From a checkpoint of a small mixture-of-experts model trained on Wikipedia: width 128, vocabulary 3343.
Below are experts of layer 5 (counted from 0) of a mixture-of-experts language model. Rows are named router (the router's row for the expert), up (a neuron's input weights, with its number) and show model dimensions 0-127. Each number is 500 + 50 x the weight over its row's rms, rounded and kept within 0 to 999. Numbers have three digits each.
After each expert's rows: "gets" lists some tokens that make up at least twice as much of what it gets as of all text. This comes from a sample of Wikipedia text that the model never trained on. Tokens count by the router's weight.

# expert 6
router:612525523371407473584437490468538462507554465517529544496494510484499506542521456518406515556438402416462490504442456475566563461426489471468513488560469440431498499533529507444553496457480543459453460453586511603480473454554462478498465422578490524549497522469570523603453509564524510606516558487525447586431557462471419490449452474597498499517449477482477455529439501469642537488436
up60:563482516517438517474455443477524534514490429556464529498558448501509479554547469447502460417524495469554506501482448447538535555519460542596464498566520418502504409601452458469407429496482490506389477442483539482529555512518522393503508516450493503454441557458606452627544458382433439539452481567477443511577410504467530414511510515597587502564497563529466447542469502495573426520428
up61:450455501436500519524471431569522544496482351533583494553469496519586450509504500477508456491498443466499435458585504540465582366439486526470429534563446449531499470517539518502547391411527413445571464452513466490576493478385560504484447426498435544456417511504506550621556543469501391549500525507528466390544471576508508473471507490529471533594532494543519490527509484441576496470529
up62:513532550440463512541486517493474464510594407510620483542508438436462565527519458466507578378547459560499570533467468528530514444521420432466522472554510461498538469541525498427454475496487538415528605595450531540479507454446560644421446464486472526548484492538515504564468515464450411518469530431580493514520376527559445477506500515548551413526491500556398499467481422563567448493541
up63:498595472514450551524470440453502539457526494476586460571623545434560478594447466458470538605486493465516414530540432605459489482503342486496521567490523423566528553419550459446523527525538480513458422508525523597477497523545522508418520382513463490501528442458470532478513615553500502536433439467548456561551471446493478497543442481545583482543474464504486572496494542458561457518576
up64:424445564416539480501517484520594417509512457519578515561471539560467514505530536562399515458507508436506616494580469498466501505449516483523499518493538430479543407485492492486456494387504479493550518499530478521490482525553532391593510508484493491513573500420530505551456542549529480510527562495681380525531575451551405558520533534540542495487468537399472528429428441439590488536445
up65:485547464416457464617459484565474496456520423575481536463461471502438466540580495494462566430388651476482511483519483464489478445499495513389496488570539463470467461537442488506509469428371487498538469486581441557547555500449355386486451506473469529493494499513517410552426470568579499505539572487491471511514473451459504567504556543516532544434418509459528552546520505459564549523563
up66:571470525429421398522476648488459537459547465498433535516591519642530537524581525529527457514521535540452521477458536488479514577452474565382497515526527452621420490539517473530466440531427576469490453462460479529470596422483454524461471504521478515484484488572562511528498513540396499567532554574424461538534551511432555486533555477566503494525468524511504390526471555421525525536435
up67:569458579522440512555528558537455484490498475492466509553512532420497416542484503345375501540566415495647570444471475513505454414585587469555439481470490502507496485474518494422573489467536557481463440560481523484540545532475520573488490491461494456607432575442561464473480513583507462547447528533502401556565435552516463540466413502478422440477503488521496459507514445470537509494407
up68:540440506394486478588555507469515541432469568544439599538438577472429572499485475550559495561460437398549490559492518495505492506477479509579558425447538411615563486482485401379502471500467505497526527510505454507496535522544441509459477524590554432458385504445504554587507474514516538513488533463518467520518633564541465523453433476473416544562454482485398528500538452548514478517444
up69:541402489414546443533598382554503485422464516560528505518572519483508483499460520502454444534455474459556557467587420478507614424584435541430528451449461463488437438539546521485462502529483531410552546527512563567455502544519567601570502493508531531545518503482416489511444500579498444459498525466556529455426579481461550480384482525523541472583467478510597536481536600466514540502427
up70:486497495479503484549450498512494425415459450461515494572539425479494519582453519444374449491452406456435607457553510450576451448397508372507457529536530519428516515501543476435507425421449568432581492444441459428517568546557564565553529615496453468511521515577506547510448513559445515467528518507488538514450516502631498517535464485539523487509453600518415530501495457522537501526441
up71:464520540462484481506497457544377471542539449470507591460431592416475543456489525539484553489410465465523497468509565495497478552422505522501495506556515448454469474482488516542471558525469486542575522524524520519533478359564455510463628470599474431457610532438600479595502537564533450605496512549526465593512482481489478500484470543499569525586483445508426522418529481507594596525588
up72:620504437496474480491433524486604571457504528446448545469497515510483440579457424412614490484496540484557459509480521455546582523435453375544557582537502515509507522522506509516520459454426536553563433494522465570460542536562470500559579518456471549494509444367493438559458492617555548505461498466449493514479599498525514452426472569529476538478496435448467521616429479561501455529453
up73:419440464513468507541515486409517547570458466419506528513406500470466596461517511485560499587480436556514567549496517477619500499521497604567487492519595490495476406526438437572536484445510519444401495512427462570451407445474474563537471481510575532465453468440568543526487487558564550542513489409527438587488445416513541399521562564516451434481503549424466462468475491454424489486548
up74:449484532428461491544529471523468483476490525501550456478579633519478506527450511543433508507462405442543501503494449503550538554362452473508526401509518560518425505544482579385421522408474530412521522508528488506480499517505619417492441516448529496485494512495469531538460568508453480491501474567437553511444475410463507488456428511506459475556560478519343500550424592535593546492407
up75:493509510454468505510460500466510495562501504469505559535511494514405503436514511504463604660434515432587501513493469443499543495501492465453575512454638423516505558534605428433479457576537456482483535460572477537541543592599459599504447522559427439517451480479480484520435551561458480516481560410520388506517492517572428537465471506524535547577572507427493404522477542464496508574507
gets: "|", "-", "\n", " |\n", " the", " |"

# expert 3
router:495487502519451567611492532486504446462556459505474485588441449497487513520491552468540447482472499525537415491502571628482528487493389407428562548458491524531479417546494482369407438406526483548521514460532567470412549482533494489501426357419487521471395566563435505516515469501455513555373510502487530461559485497481493461519467595524447591503464454430481518509514534457461527509510
up60:430473432569530513555525554520544505425579590447522499550485477495612472476452460506484525499503435558505558439563593548568509502559400497484544427513506506626476534523492560475460537511462485523591487500597505416477463468497521528573442507402533476491460545474432519481469498517530522465487569473501404510470578388540420573529485589495507526519463531364491488423557515529506612461489
up61:517420548535538501542496503502542502515578536555463492475409581413492456469558520494557352473387575399479470427514545524450484452458440379473516515472545442520482476507476572570507466467568560569504512477441484431517478461509541477515449556513523410524568509540452463486482483437607447523436472435506448520511538503482454524506511480531530446434473430469469644567480411564420521466483
up62:502531556553515523472459457466473532515519479450543463549509401523567518556534494483508534526461476472581465559571520463500516559519531489459574585632507589507445463467430405526452511525468450466555465506519461502521426522459548480439451490427554558459423534508479501400500486558428367560510476555645475470530474437600505438467537606447457494559546482500512567522527508502632550470507
up63:473598449597476487457615490534557465502443452463507529565535500522471453528519471419518442546482555494468565506520525465494529570486489423456434547481563366537475570554505500529473453524539481584475540482424555537560487487506514399606502496402488515554375466551518539537497505552463463519467575549417546521508527465484557485392472557572492563452451487417605485513549480439542428542509
up64:485545394585524533581416514489492463514622560414539431509553472521584443569454473415569447475478467505585551447443487550547610530515487497515571548450551461558443508465465504432530502432486467617530423596503520520449463506441530559469497440451533431482491539559479574498508452460511473533468528531478454490554526470501405444524464528542544410446363462547482502458449497489494517449515
up65:517429486579531451536562531540433569465474470433533485549426446566546512460515495512570464412568402457534516488558550469468558517515539494444490568464447469569473419536525595370488609437485534441492532532399452540470448482540478447464534565461491562490448534546513612399497475503515443615515499523443502510498503517430506603495413525491495461498495541428511453506410442436547472489516
up66:584519467502571387535437454489568461395430505421455498485582456498511563500470508522463495410460553567427364565511508500454528598478452426515535537494520510509529518447477504490414545445463444555527403510574507463384514448508524439555486455507503486503568501435584512498535521434541504519477561451508462528630552474450448448526536394468509488575454487503438525444457488428502544541532
up67:562471533505457477559473431478519459461563520516548466520526446532540535514587530571452488418534534435500507426464555463551530518535440451432456597470520402513509531593537518546454439376528509502564402526513554530459476524442502528442435502414558371490465559562429522495444543603501541506506412493420580561531497530446532425530514551535536536464581439460560562461460436472488558531491
up68:459368590546533496511481522462470437468566486553506508454537449506506514498476490525465542558477478501483568452574530606530495414483468436419517464524469472395501455465477434406430473503492511496555488402560513500522496477438474532553423411443490544475462468554448585615421542574561527452470490582482443381465533477445551500478486519558496453497419411460601455476463542452430462513492
up69:509519501494512536537431488541522511473525547536499556598539498518612591589546546488572450599393440484476511425534509531558442577520437532483563480564508558512459517478403471505406484448484465521409539546500556466382532441483469491479583456550514482576483432479580527468491515475486435495461426522462492496486556538546519437555484567505442566394528484403503494490405454471549601554470
up70:527418519576530491495450511577492544483509526404456530433556504471422508455550477578535541530541436427482444490490403473492456489507493512427509641565579543538500555562573493389430516531486433603441478507539461526504493507576532493414451494438500520511437604513454430566474481510559394497516465438524448447554508531539491462582467534493453501506387461460514570526501492498519478413404
up71:508621536496518487502412555624538472509593413501516526427583561456529588505533465442590485476546479512466450510460490420511605504477473406560499489477545525560463413444503468469542496482531513404546534504486563526565534527536528472545424444540483451483521475542445561543538543481474508575488510517428437457489558498452465421543571529462524467510500486483501579516479368428438563400577
up72:434506479478562515446497501523492409544521432564507451489535462426528576545461449481541462444477478505483472466491501497468462529580425380596536619500558514569521491554489545507488455470492534567578432413484483502447491541481483543523471523458498414540402552440538531525533500454560534506406486530552530432538483446557477399343532546576483477446483583494450488509546426425420489547426
up73:418512534499586428489457477497479499501517482449431620449569418531506518511503528531464493579409523549424443452513540513526502515536462458583524533497496487532536410546452572438497471522489506475505599488539547489430530496422533538570408476630497565525493442557399590517525603424476521548451540579499471589550538515516480459431527584556513458475525550428602452492545465449560492485473
up74:453463436478501465525465508587497502429474502527540444546534541471481500466464446498483467521492492450424578367491436481450533480443495503488466486467522544491487479472489472482490543496591543445586476439496508455530519485490650469460509451379525520468464577527405493554499465464505471484526570482454524520552369527446494561469432449505510517413552346567418527464459470375391440504469
up75:475458545494532513478446431555440467526515480515500535452468519421534510504517527463471483516539554553520412592369363564409563480518494510526502361519444537509531483544550535459445588527550471576415617609535416552479473567574475576444508523539481573504526564493492479570422529454519500503498534503446467554587523494460490466490470593482506553475553551496472504481518585475473464578547
gets: " ", "1", "2", "0", " (", "3"

# expert 7
router:551461555577500551502514512425502534538402465320495467541513448445590549481546471539483441545478514577571437540478383469465401515478485420471488516551529478535465492645476465508535484454504423588509575473517531521488569450527533501586455519487514473498556492431453493458478578591554434500453528507536514476418444509447467473485532499432470504521483441482479505500481572516521572629541
up60:512590442482521448487559522440485487495462426366526501429493397507513514482540519485489371437421528492520527501492498443494473468532577510544384482451511463573544468478503536425421541447498519456583452508494466615387517545499475396502564475508506478452369459553486512521540525521541500432479504462454462552460474548478474490434570507581540578527480522598577505416563523530555499458541
up61:586557560527448504460510597478463560523527478486499586516440455469612532429425451452489535468538462582528505494418527427473438533582494530527492505546452520558472527463502472527483523458512425469419529508520514496497521453449495578482504569460482636450546444561446501476457453470529526516556550539593387462550528498604498459461515516368513382491411567530422532525492476520583537532470
up62:530570521487450485502576483557523571545510550608464529511538487519542436470448450455410443530424503524493559424559500469392434410535497441442475407483539414505403463536459462502582543550465517475509509405463475406519483448476463447542500597423472504435517492419546568527567538407530544454461564525526492519432516561526383511520514525483490503430420483489467491434545579501523468500419
up63:534492477461405465555520504484366470534560403483491420460496481511525519506544521523514561447426545554580467498510487539485494454552460498414480579512496477516523521446461591609531511442537518462546496506488519502438432639514527491568492445416630537530612495589395543438481489546388459528588493542492431522524469523484453600484462471502497458455508499453413480551509567499535526497529
up64:450457561558535486501468575459456465611487477473395495491539477571506537446566472483467436547408486486544480514486421423467509460516460410523366514562548447423434480526579437505504476491496456592546440603432486550502472516446525427597440446531485444582523524578535507478415426547491427486514505486583496506449426506449486520498492492548554471498461567451407512564524548551514493584522
up65:504487549451518497405536450493483475469401544392476406579542624483508537569487529638441510447489486516602481603422491519489491529522399519432439531521503407498483514511520569516444442499469507422450551504498561506483430568533527491524444460469451535476541487482477439420431511482522473607455468584552530474446596564540481494557584436488597493486508500485497508499501436502470542573473
up66:482467618539496545524477598512490484479501428496533581567571542461571522510524419547535468485418509497454433503597464430497402497482459471533483405537482497547524497476471521499474517458428458560607520520517420524430473488564460489602483527538437504448589376499426553437477437542554490500481513530521491373441422471590450465446476455502463524543477416435540550499476502483516595506439
up67:544533541562475521515517517494510548503570433428481537466520495502528524486531418397404457543538479477515568536473442436490609470536499452499453511402474523496541521599568499470540568462392406601536503499501436490496548462447538431532511540533433496543477559528471513496532522557453500479432460562482504482552418489506514482409477495481437540522455379530353605541439455527463565529609
up68:546501497452490599495456502604405490491465560466496416589555516488504505516482421459512566549441456532479489448488463469505459430497459394498558493600560581489465568460483454438488540525445481458475471575484458538486514481565549535579611559471483494520514465537555528537500577487487491466506514515533489512406516571574467449524469590467517568514528519496409559690455439416444515492448
up69:507523510460420601497557473563524431448459508388509628473531531480485453485570423460451562492485392569534484571396397485388578465552547521533420420446589551516609505606497522542457453521493475567480543438491483547536501535487502567488550535514394499499429443543509486500553510465566495519495487529509471460499514465539511542476531583488455496498465451525507537567572509506447529506409
up70:560432415552490550559452600574543489472517540542516489522486450522433427463488460517359513530598491509556467576438399462528563490552508538511593532528510575530416534474547558424492509561473523437392474415525453446481478478529528472501565403475482465421459520530422573483453527496546518493509599528488518518491521490418488520489424548522350514449478528509606459493496535494507450500488
up71:563516429527562495484538523477526529477428509417425519499491433510578426531483466484561552371494586512506486478429501558425535525441593462451473546498473535547467508493435480541507477536509415515520423548601477520366436555446531558574474522380436545468494494510488525412521545403559518494438481469460424537528462509490422572454512451618532525529443472526521526550589535554541464507484
up72:498541565568457470504516526507481553613396571403539472471534532512525481433543423557508527572481510484558471436518425492520467472447560481601499518496531486400593505461512506569506414606552572546432567466539496441401480528519481491538517411472435504546521495538466508549590551493499459546520539459456547500554483511518469463451494540442479500415581543505374569558550561500593574468514
up73:502503509524408506471505495402460553571455475428432446507467493485430462508519404612432530510443421517483524491478485560501531570530563516469430483558523537522505488506586444658533482516533537583409594514566539500517558485555567485569515522456592472377556560547476521428502612465458455538527449451493481477567493495623538533543549494547503494459432539463495445496515484461551471467487
up74:492541486519511588534518579436503566434441499461521416438539468568512538498439488446478524489530429584468591521454545540407529506475429492667539505459460503522545491618523499483512507512440472507409506509556451549496489483536560458514520528510390444509573422523640502466572456499466516463478448552504503426486473492554502446516505659463480570467535484517432550489492439490518582554528
up75:530555514520508438456443507491428471489428558446485479588614440535512479552433527585496519493487658581563358521433494532478536357521467453533521519554461484410496510445508556481521522538478521453491547597544506537508470502544558557546447546477520462515473416507503489468464649553465465570544491508506497509489565519458428428526509435514502466420519529460505562522430542524491476439439
gets: " the", " and", " a", " The", ".", " that"

# expert 5
router:574458538532505631507526474460422577512438434541543493545402584523557552429465416576624474436473444499601492431526591500417464463433541553532424490498483421502543501462440510523508446499399485512466500509460460509487498480545500462569451510429445474462560576490444564543564442565495487565546510518514527471517497576456532591509561484493592479536405501439453529478472483476514573505483
up64:525507479529467393543489557531574489532350462559536442501477453514466486471528478501602488505492477426532609505485559553480544509458528513506499548526439565556518512568504426606559485519469525497552500491481393523578493459543460614441540472498507578516497446466528511493535443456524500654452606473472483486467504461479466421598492546503409435420399464480498488530421484444466454479482
up65:528452431518537535489534505546446476531626526516484409528517513417457496463458523494454541404463432490599520537543618452462533485506449498507453459606571463447575471521447556504552511534499504573538529450504368517491503593556534433546531503489541409465463485561449520495480531548521510512502506418518455498460528513535488413490409561457480550401492602432527493579564572470412562553504
up66:632640553584486519504502576486490513537488496577515531523436580596512542514470423402513439389485435608559419453447454435517476554468507508456509468506521502485403485429480564502579508554479405444548489456492488552546584499540501476507482446323484551472514516487487524462512563511542540437453525518478429515576448509492484500534479509517541506529548447442540523521509523568526551545523
up67:475435487499472523533544524486492545561442402585465461499492503452566513498481458490621459541539443488429566514400528481502497464390522526455597461480510445455477470530503563514364521551462547500456505586376513547609437535513531527567450585431516547485539435554473553526525495505540514396594473445483495513450508543449460477483534499580488562585429482477566567453542514432509493431521
up68:526565495451435509474548521531497577517498541506522541528444503445581504473524493457614515576442488502480442555569591413560566448458536509513503624446478497560500485518511542530551532541497479463480546553516526473552448561418636505481532501407478531438479488475484583520490453560531447524420606454423491546573456438539557504516560540549490482553509472390438470503384429459545558422526
up69:538424537523438523486619456570440547550660505460612398484468564507486370520511510523369544486483499559496487528465567509473512565486457560498545540535508425545466419526545578518528489489500485569509487528509420493432559443541499479502455471476498511445489602606494494550382499548521467486454447496521501515496412515423569464431534539481525519499492471450515485455516425472507597479521
up70:513446537416470529541371485505536486558399411435566542447448585455622481486435556567623485557417500489499394463517534549410554493549483487482489513424531525514475467418516490442453523469428552488453510544449469503530487502500486536550406425491502616604507514546495533534503453562473475567523483489522538474455572478490549432420541427522520506534490584512471455516439456426479508514505
up71:456452516546594434564463510522545403479463533424501497536454433477455486436453462443503537500486492496461456452470588501459482490496558501496542619483505522505474533507522463491438480475480481535505542468467442475538593545432470514507522487515543409488599501471574422575483570592514442558518534535482618422560489457668461559464554562516511462538387490434504487504564394504542579439478
up72:520603512486581439446519476551483524550504570480504408523477560465522502449464498515416499481483399514493493470463498575562448558509459470608531583464453437531525453442513544540449427498444568486430479449436419483508438557523443497540544502469407443397415473520435539444558393490518506518474588519501461513561559530479574533503477528499555448421513565529426580475460597527475551547411
up73:520536568542588541489494459530509557601524513459463385520565594390502446507532507500468485551444454577521541572524524434532565530398605491516433481517611454491544530541563486503431503603462541504544488536504508551438440519503642455475480519489490510517492601514483538502598495597521561526479486577511489521541495425463466507483451541512509631466555485500439501537496484478534481432412
up74:566467604612507549545396473469456513552489437548510502474570534518534486518453424443527409466573419572562510533562436513530517453497487528463449438544524579477481586516503441562503542530596532459552505404457446589518565526586490499507512424504462559589465498449578507538492518560528510491470546415552534476549536570473645434518554574462508437489437490528505518499520451463490512567471
up75:501590517498456387619520534473382399546523492512576516482509588525387530538461490537477548528468463526587444474495547505447436489517436560581517467521463451455576479510457557481478540544435448460549500618457523442533447530440521546534531526498568483586473487422478553550516557600551528554487534608474444477444494568466416489428484429510464445468504416509485445442501502495518528538484
up76:462573496531521529568511506433585539413523492501430474540368526577538516492421406479558426501544606520537415550444451550483403541512638498473435558433519548492458496549466483657460511537407461446511534496526535482585521481512535477510508524526523533411518525503469484490482599518579550551571492507477473502553575447456431479578507523508530502501494469425530522528506425526553458497538
up77:573502504398468508508488532404395532584445449539497578510469516442456525561523433496590620548446486524516407484519534543505460476487535556452498538486479423414415537403520565515444498475554530505481485521412496510566449548482549515524496465489562515422446510561487420547400453486538426516491533509498490486536473604525564496567558470524493446472468586410523398530513494513622558522477
up78:553550592448534584497478486518579503506499586599491532463473496519453476625487466561526480441373593467512506425472497544524407514474526552462475480450565438470515580492503468526445519525435505458516568522475400378424472444495571508473421465450506521541448492494602493444535507578511477471479615532540509458489497441481515468538482533427569445500448482613434608478494493490533526534485
up79:480515456488428593520533394531412505440435526534490555534502492437512459551536477520573578438477541466540481466565531478441519519543397561531528509548500519407526584433485492453523406449518550528447416483438508444406534517486520542570390481468442515478573627479561554544509481485465554532466525486517494557572522532483492402525532479568541469433509499554545372550510443416450533466448
gets: " in", "ed", " on", "9", "0", "8"

# expert 2
router:487537514534525575546574500446489471347571351426550517526411564456515544514392492513527443478464494588543580588461528566496497434502486571551372564474478504451515405495445432515520490501533548472427456472468476448499541474526521499525366551451432451502492402455463468434405571507533542540471445510484511485504577466469486486455484513473463525533493467468444540559467483500520488527535
up34:548506571531479526468448534428517490473593506455511525426461474503464546457464456495421559483537442543611524463555612517559512584508508597487441477543536445473445487492496503501497523451454496482455487424512507512507589537537556509534395583463501454447412457396453572522535521445557538486489545565440407520527436464495448517587460508494428413493547410463442485504532460492503658518577
up35:537518521509496593504515512635545551537445486562431433434480547382490402519576536568558495591425475509508516546438405483520506528475468454542402472566464518462534419432478449466429515458446479502535544540484572554506582488489472488582460536506453507515418516502467532414499441551567553474536397481512555476524493411560445493479557523420541572493484546420517474591497555482475570496464
up36:442511476458519449479435458487452552497502508499531517490349566389531535562497456548501537570463511488452541536396530563494511507529495507489506524517488478602527585458522504461370528581500606477515557524459427504519555495520453510622530476597574439480529486479467524438405595529442507510531483415464520595547499394559459556568509538514542516465509472532473587525569470526487586470473
up37:551559547474462474462487516387523457436589607511552515554416590549487592477483426444516519540492530487524492497496497491445592456605470499520496488447462500510556454457539463517529441489421449490509442434476458532504610515474400508600591528412513516430491527505506607380492477521498471570522563449508572464469576478498510569514552460524475511508543571409445508503424411469511489558471
up38:470525480505517518503378436440475471585527377487519501541518501404563541568540451485540554468483458504634459509551506478605599401582473465397403505483467510448515518483516494509531503552525576501479539456502437517530465570496542495498456405504481504500486533542507515583453526552532537506408503506618543522513470460478481511462480538548455500579430602591435493495518543528505517497636
up39:453439521534522544360505524476525536511461466435591502489473390459490491528502422453639579476504433555522525493515497486505534480503540493448523402544489515502577507472476484487487468417416470524429478424427463539532551565504489430564458497457455532418422427467562557515439584506475514419515503504459486455556503465590534499544515544545461435443445459491459463484509542362530455610574
up40:533522512417490473503504512601424577453503475542428481484529494438534629522573523557519437551456564588536485532571545553543478428537475542529509524481481494604533441468456495511474487545491598486458478442531488565572443455394503510403483557479512488481481583514594516454440454464582421522505463474560489602538571479540517509473457586494428549495407520492457494491569554425601554458486
up41:514599466546508490541517495597506489499553447470531443477494586486491458422478570503529563370538589529605464550484479539420573537437449500474483597485527491474436472472492572516514583564567423575482443516476499386534539547556579485490411572505440471544521526474498466577510520445580447586495465489500385558488497434537455552571480541516487543557506495429432490514546441429540515503498
up42:589549505421529522532482422541565498425475532414558559503406521514490499549473492597503461542489418654537514483579457484542487554567491484515559481470518432566518464444444522459488592506497505430497510408481470520529511461595498575514462494476409488497510440426519510411484514482558583495548394501455545548529528503518350519484512549476460504540467443447611515507417559491499505573487
up43:554476550475447474530508623528569533609477487542465546538523481410462551498483503480469535510539511551593442494496443449428505527451529530471539498508508552406509464420413501489450528461553448592384405419424449534494520496539543557454485509462561436503494480530586505497454484436511393575449557515451564487487403464491519454418480538451467505490487528598446518631494516556467468569456
up44:564522502523539537505615448517581356493514582511488511494458400450506439457640483518445522506478420542552431516512560549511458460515441413419511459509478512487479487582534561493502477405482577452516569413567492445476557537497455538494452483448455529481489488603461469462510452562514499447532448496550489592481547444431528564533528477430590418552526545433564524506447429517484510440512
up45:447466537560497559464445508578562519440512507464521507499499611469436545478514465406512491424513527427600406526434505468531506601494586476577508504524494583473451438523502527514480462480481536629414503473481516505530496561462520580496406482497545586546588559467457492559423463450477481525481527495500547529484494453445505457479518532413516657488540527440391556551400528519480502571533
up46:414514583439516507493489552513565507461570528509419420508477474494496459501508537512473482510443427654467583464429372562524464516509461516540467457554503485432598417493548501504521484567486554579536512519466430483567508521484566513562466555487488475474528358421513519473469484525517538541530488575585402483500505485528520456414500598428485544450563451403487487473422463536453554509426
up47:483389458456490479520469477512465516490499512455422513487466592502489489527552406520562542504497438526498484433471562635545515550509399509570472411595532515478508514391469424541562547442486538506513523484570508357533504526460544564465484485455535481405443476445485612537462486574494489470570464541479460555565549487473446451452506596537414545521521525581441568528534514466504495467609
up48:532486485541455495538426433528463487449468557476536581466390504391495475582577470562479361538454425520490473499460497499560544497558529561606422553413461456489495517612496487599494441491512488587448543530542484513536526528535547465429466511423585528533530474562459566450533478510463541497477567493461557482538540451550537478483460604449430521474495498439535583618491524467525529522575
up49:538442459555513452481484433456524457518478521428459473586518604489501580609479529464415510523512465527470528533561484494531507426580461451501544530441464587430484644488539414488545464556452475473476484463509497601409574374551510535552462502562502513483517495483460512513388529419425483492438499515613476560498472484433500529469416463500530541598455438510473546518457472514432532519580
gets: "s", "ers", "es", "ation", "%", "ies"

# expert 0
router:453538545525457619481623506384470498385446498451473660489439547492631514539529512580515449415478460589559456454426463488531402428532432530519488482515459432536486447558508533571519496473478488523515544441453469508518569512522531564459460533416503487494428509534476506547501506495583505493516522525486542521479425536496478501423518478572461478534464533529446572550420523524514604531550
up34:553444458560471558507420518543492536493462521544404557483621375524513491469572521507555497449561514512477415533384354579441540506507398568523488473506516597478546464512640467474533502537521539545448587482552548551483535527539571484471516470493466498580564561453496504497455483468539484566583429601554478497544498512527496499484519485557422573504452525509466513524538518522518575540460
up35:505420485493524472538486505480468543534591598583512456396546455605465444527450503486424552519411423467492483501470534492479588457503488519401485518537493463499540406462492499514474540505518483508501500533489407505399419535504551463405581517503536461448437555410562630546606437529573453530491524552466499499487467549512488544543435438405473428546435477577508475499492482468489412529427
up36:557604456572501605521506489417466514538452392520480437459515486549488500437509493470495582432444460569438483579481495523526497528564502444546516450476426422493474485549416540360568534525484583634510461522452471475515459435480539534483584438544474528419552578495581562475468504517539478476431546454451488535529438493463491525533414520507537582441479584537486433531524500530418461558477
up37:507472466560374459459536465531461477499556534501551368499516628449591509462487524446517531473392522467555539561505471493556474521508431529512454444505535554432486550593559494478421504547531532575541493473501443574459521446487483505448451445546539453448513420589560475384523486428477564444561526577487453488541524417473518510486427503463513529416528487578475566426573517496588457485451
up38:441541536485579508499476461454541639469455466548520500517468474645542504553503476600521491448443498588611488462507486512499448426572451466603482501459454519518570541470597531570488502577580436528430503517602496469472502505480554513422579512461461513539524510483583507541477550514537528610533484505586512479497476452514422574549449550553497491490511498589423501525503449469408567431502
up39:525518499527449496494498530438464464495491497559551505426484501425509513518530498569489530415422429554518456463556502486472510479495558466556557472578486385579470546565576403587526535473488531540571416463499505518683463587522521575471491500501401452466562536574448467567482506514611486565469525478385537517546524564485528619509564510450458539478463501553526496454499493510467574571507
up40:469564488490474490496525575562638566443508601594502556521452516437603483550532478569567519560479518523538493435500405433470452466560407574536482548573467425528583514467456558523561498485472535530521527451542414430550474453568487514511513452428509455631528468478440492589424520456437456420549516520439519490526487502502524477465592514532544464527545503440470441506438577536550497517452
up41:402542507515435540597506491443512549518522444451509515540532424430407504508423446519453462574455503460522568506514473498502574541490528524504514479413501423488472371422494489489527594526403482511390502563503518458499502431515559447558524560493389480522473520562525460536536442463481553538473515526546561544509511462402546430531537541528516410562472398549362489464461473439407490487513
up42:518543412529546607511547505485525480470503561558448514448477429449505488468501485450450592587540547396518490392449362494560591487446549455377513531474533534506496521582545461511444451541494464504492468436539604411466533479450480564363468520500382501517478502493517534550484558485547459529468527529477510500556449543474440396505487518495484425501461474466477498517538472499616470449451
up43:573481523538473494578477492548477550593488571444467499467462492425471558415526453552551425384468558557580473523511513484433492543474570485540488484437534522495522550566517539475581455581512455555530503510490515418400527518502540495390563474493396441462503480496454472549513499512530510524442457495512579535465440554603453513482440566490567584560626591503464596512469475442599482524500
up44:479453515564426439550557574387522513544523520563421542495620547428555481482526495493532488529477445499467425542457466463556530509447522465541490547539536514430534502566634422585482488578458436515481555458522474447494512559450526513567525535470520427504462406437480532524442515488479477502517476550540539544577363501468526608500434579534478566587464434435548562551511455572529523519534
up45:515461572536490473434516442551457536480489473477447454456541514540559547457557534448486555367423486442483502510361397461488454457542411559535441381499587488556444514516490507434483445515429450537520390483598490408563508473475448476548550503472516561470600528499509586559539572564502504509494492458537536481496493437423474440580472413460547472480453460483488504490484433437557505515453
up46:436514481442516565494466474525474520553545539474548557490541529473570461567425536509537579546485497527594523405493415485479462364494522517435531520514513506487486499534518439544570577537484439590504502439511472439478493503544512617598460431429471511570530518402566418520492434446602418403454455546371545543520455501548526474536517479541510515541502483568573556491477593491506566504540
up47:364471475455552577499455519395456541504456560440587547552345518509512591451539547524370518482486499569420676475496454473538524479478524487465415490457536471407510546531568489448462492503465563491485499479464436474359536535469533457506515466518512527521476504486532506413491428534521512453468465485488479552555448532514518462508460517458470479468418554536500459444513410476488464499562
up48:499522485532407441519479512440459574492489531502457562461534572567478524422433521504462508560529565582596481436433422514470454503513480511491441494528490437496470573514567564492523406504380488515510436513480451558519577551471617568460434562482484406463435490469522434471505524489474501500498571412470454548520506544582531539484563577569451401543383521483474501490454585542520576521586
up49:564517535478565529521441465493431488564477388539491506470504619487488458531495539533473416532445491488491464468476537494455569476461562552537544437530501573509385524452527585509433452473513577593526490454425508621535511490525543486522506504582500521521441521552441482475628474448592501399530439466466543558515489531435458531567495559545579426462568558536475522549436485420539402553467
gets: ",", "a", "i", "o", "ia", "an"